config.toml
lr_router = 0.000794
norm_eps = 1e-05
init_std_up = 0.0176
Below are experts of layer 2 (counted from 0) of a mixture-of-experts language model. Rows are named router (the router's row for the expert), down (a neuron's output weights, with its number) and show model dimensions 96-127. Each number is 128 + 24 x the weight over its row's rms, rounded and kept within 0 to 255. Numbers have three digits each.
After each expert's rows: a language model's description of what the expert responds to. This comes from a sample of Wikipedia text that the model never trained on.

# expert 15
router:110096130167167157143123103166139134124110096196093118117137132149145142156139154085132142151139
down0:115143105144168112078131124163140122093117165144156093116147129107092114096119173162122129158095
Forms of be and have, pronoun subjects and adverbs starting a predicate, such as is often, was, has been, currently.

# expert 14
router:114105153127104149172143106112182134111137155146117127127158122135174167115117157108091136138130
down27:090076137103168135097097141117148153141117113152129081084130120142137097157145110142109148137091
Word endings fused with a period or comma that close a sentence or clause, like do-or., mang-a., , and, , but.

# expert 28
router:103121107108161144179132091108140153115137116141107116129171126156183155141130126123113151149130
down0:134115112169126129153105136148131114083101143141179175117096130138124067103128137081119125135108
Commas, parentheses, pipes and possessive 's right after a name or word ending, plus the next word's first letter in tables.

# expert 10
router:129095105155160147168118073130136151110131114186082121140155127141188162133143123105102191143160
down0:150098115075119156128151160108155160112159104112139129097135101125133125192143128135127147160133
Standalone numbers and leading digits of years or percentages, plus middle pieces of ordinary words such as d-ough-nut, und-et-ected, fert-il-izing.

# expert 13
router:131120149155158167162116143121146155114119123163108114130175119142178130126129101105104144136153
down0:111090111077135152122124091124123167143133117107154116147135134128115129099138138146133149136082
Plural and abstract nouns and suffixes like -er, -ers, -ists, -ities, e.g. areas, services, employers, culture.

# expert 26
router:111128141134150123153153108131139175111118112126099117119130135148170188134081106111130134150128
down0:107118125141155130136135083129155131110140114156109150144134140129114101107126129093124132080096
The Candidate | Votes header of election tables, second pieces of names after L (L-al-ita), and year endings such as 024, 018.

# expert 1
router:119114101144147136163118094126125143109091109213068122112114155165151182136139122085105118137124
down0:109078166122113132134190103121122149178113109108113100137131119153158117158152116135111120142152
Pipe separators and numbers inside statistics and election tables, plus "See also" headings and "may refer to:" in disambiguation pages.

# expert 6
router:096099147167154131125097102154125171096119128192130121136140158160167129122130093114110176139131
down0:132097135136129135171118117138157144165131127142124118111100152160127102110159136180114112175126
Place names, nationality adjectives and proper nouns after the, in, of, such as Carolina, Siberian, European, Soviet Union.

# expert 16
router:103134118154183127177091108121146140092100094153090095103122134129168163125127142077114128132139
down0:135126138199113170104157138150121142101123105107165112124145120138108094126131142094106146160171
Decimal points and digits in coordinates and numeric table cells, e.g. the dot in 47.350°N, and comma separators in vote counts.

# expert 7
router:118121145147154145179116112088138164098109107162128130137149117155172155121104100119132160136122
down0:113178128124154147145145137131190159106147136139108090126136126101149088120072167111128109149132
Nouns and adjectives right after "the", such as time, fourth, local, Chairman, and infobox labels like "- Born:" or "Color".

# expert 19
router:135102090150131140176134113107133136120120105159136125123163132151160152134164111100140137139117
down0:089171144087171145114152153122119138130140115135102119142114117111056159120151098156115161183120
Prepositions like in, at the, under the, due to before dates or places, "the following", and the first digit of years.

# expert 25
router:112107109150117176177103110160159123095098082150088143131114151140164154146143175135120113125102
down27:104101117145049105126099153136120125092108128138081146139120136148128114114109184143156148149095
Main action verbs right after a subject or "to", such as made, began, revealed, discovered, maintain, designed.

# expert 17
router:142114150126173138137131099123124148090120099166079112131134127128128154129125099102140163162142
down27:123186151129147141140080144149109122137178171113134136118127081112121114137126158101116141149119
Second pieces of first names after one capital letter (B-art, N-aj, B-ud), and capitalized title words like Earl, Mount, Golden.

# expert 29
router:087096120132161128152129096146150154108156124202071109132112158155156149154108103099106171154143
down0:145140100158137125127135101118156138113095129131159143148140109105126105161136107090129119148100
Three-digit number groups after a thousands comma or alone in vote tables (1,023, 866, 4,160), plus round numbers like 500 and million.

# expert 23
router:101112131130169155132134121131121178112138128160087129124164135146187125125137117064122125136157
down0:136142127150145096149119123139142136159158094135105103136115130124105085155134133157137130155118
Hyphens and digits inside codes and abbreviations (HIV-1, SCD-10, OK–2), closing quotation marks in lists, and table cell separators.

# expert 11
router:152096096140166164155102084119138138114144158162086138123115146126209160132146137106128119156133
down0:131118133114091120086145117085038120140110135131093165131104076159129118104163132162118109148165
Middle pieces of foreign personal names after an initial capital (R-ani, R-ugg, Ral-uca), and percent signs or pipes in election tables.

# expert 8
router:128121114172158154156101073134129110103115132166080128146158128131187137149104100117130168113135
down0:128152109129100171146127124142107128120125141170109135118101134117108145115137157132113160147112
Last digits of years after a leading 1 or 2 (009, 875, 948), and time nouns after his, such as term, season, month.

# expert 24
router:122095132150136129163131113135138150124133093171118125126105148158158128143148101112118145162122
down0:089163153135105109156126139152093118111112134108128158171120155151123119119199143133138140146123
First digit of years and day numbers in dates, e.g. in 1-929, born 22 May, plus US state and city names.

# expert 31
router:123122126157199151167111106126147147121133143157112113134128126145162138143161077075106150167117
down0:143132128163181130105127103123097082103129127173105143151131106158128160102169186113141149124162
Capital letters or first pieces starting a name, title or line, e.g. I in IEEE, the K in K-8, and "of H".

# expert 20
router:121111141134146141170127115104141136109099117151122111146128157172172164126137099113133169136146
down0:132142121095132105101120134119129139133102135124123117153119156115164120146097127124140127112120
En dashes and hyphens after a year in tables and lists, as in 1993–94, 1992–1996, 2008-09-13, plus table pipes before numbers.

# expert 5
router:118119125142118139183130082153118138122144115173110117143127134127166117137154113103130141145138
down27:135125110108192123096128155146127154126117096122127098127142126126128140142117124163131133128119
Closing == and === of section headings right after the title word, plus stray sentence periods and table-cell fragments.

# expert 18
router:127138105156175171172092104177114119100094102170103095142125133126163136136120104082125132132136
down0:092119069111092150150133107099132117140154095099143111136159115166110108116135119143123112094147
Infobox and section headings like ==History==, Personal information, coordinate symbols, plus month names in birth dates.

# expert 21
router:143135132162122156171106094163131144097120122166108122105148157127158122135090135060102140154146
down0:094129147162081107135154127114121107157114136139153129161170170122135083113105129071054109128069
Pipes, line breaks and dashes between numeric cells in statistics tables, plus "(age", coordinate marks and Died: fields.

# expert 0
router:147132133133172157146095097129123172100120117172095145101166123136131148144121145078110154144155
down0:117154096106086132147145130117113114159141111088146154112151106151109108144171193140102067162128
Line breaks after article titles, short descriptions and list headings, plus common noun pieces in prose such as record, deck, champion.

# expert 27
router:147074121157130139146153128125137132118091124172102111153155166172172154133124100110125111143146
down0:107125110131123122080130143155130120111146132133101133131119143144117096139106190114116113119175
Articles, possessives and phrase openers starting a noun phrase in prose, such as the, a, his, their, another, In addition.

# expert 2
router:115069117147163154130081130112149155114115139161101122139092120194169184108113121088138181155120
down0:100152138156141141131124096197096162125177125112117113114099128119145111128149097180168116170110
Word pieces right after a word's start, especially prefixes after un- or im-, like un-re-ported, un-se-ating, im-proper, stim-ulate.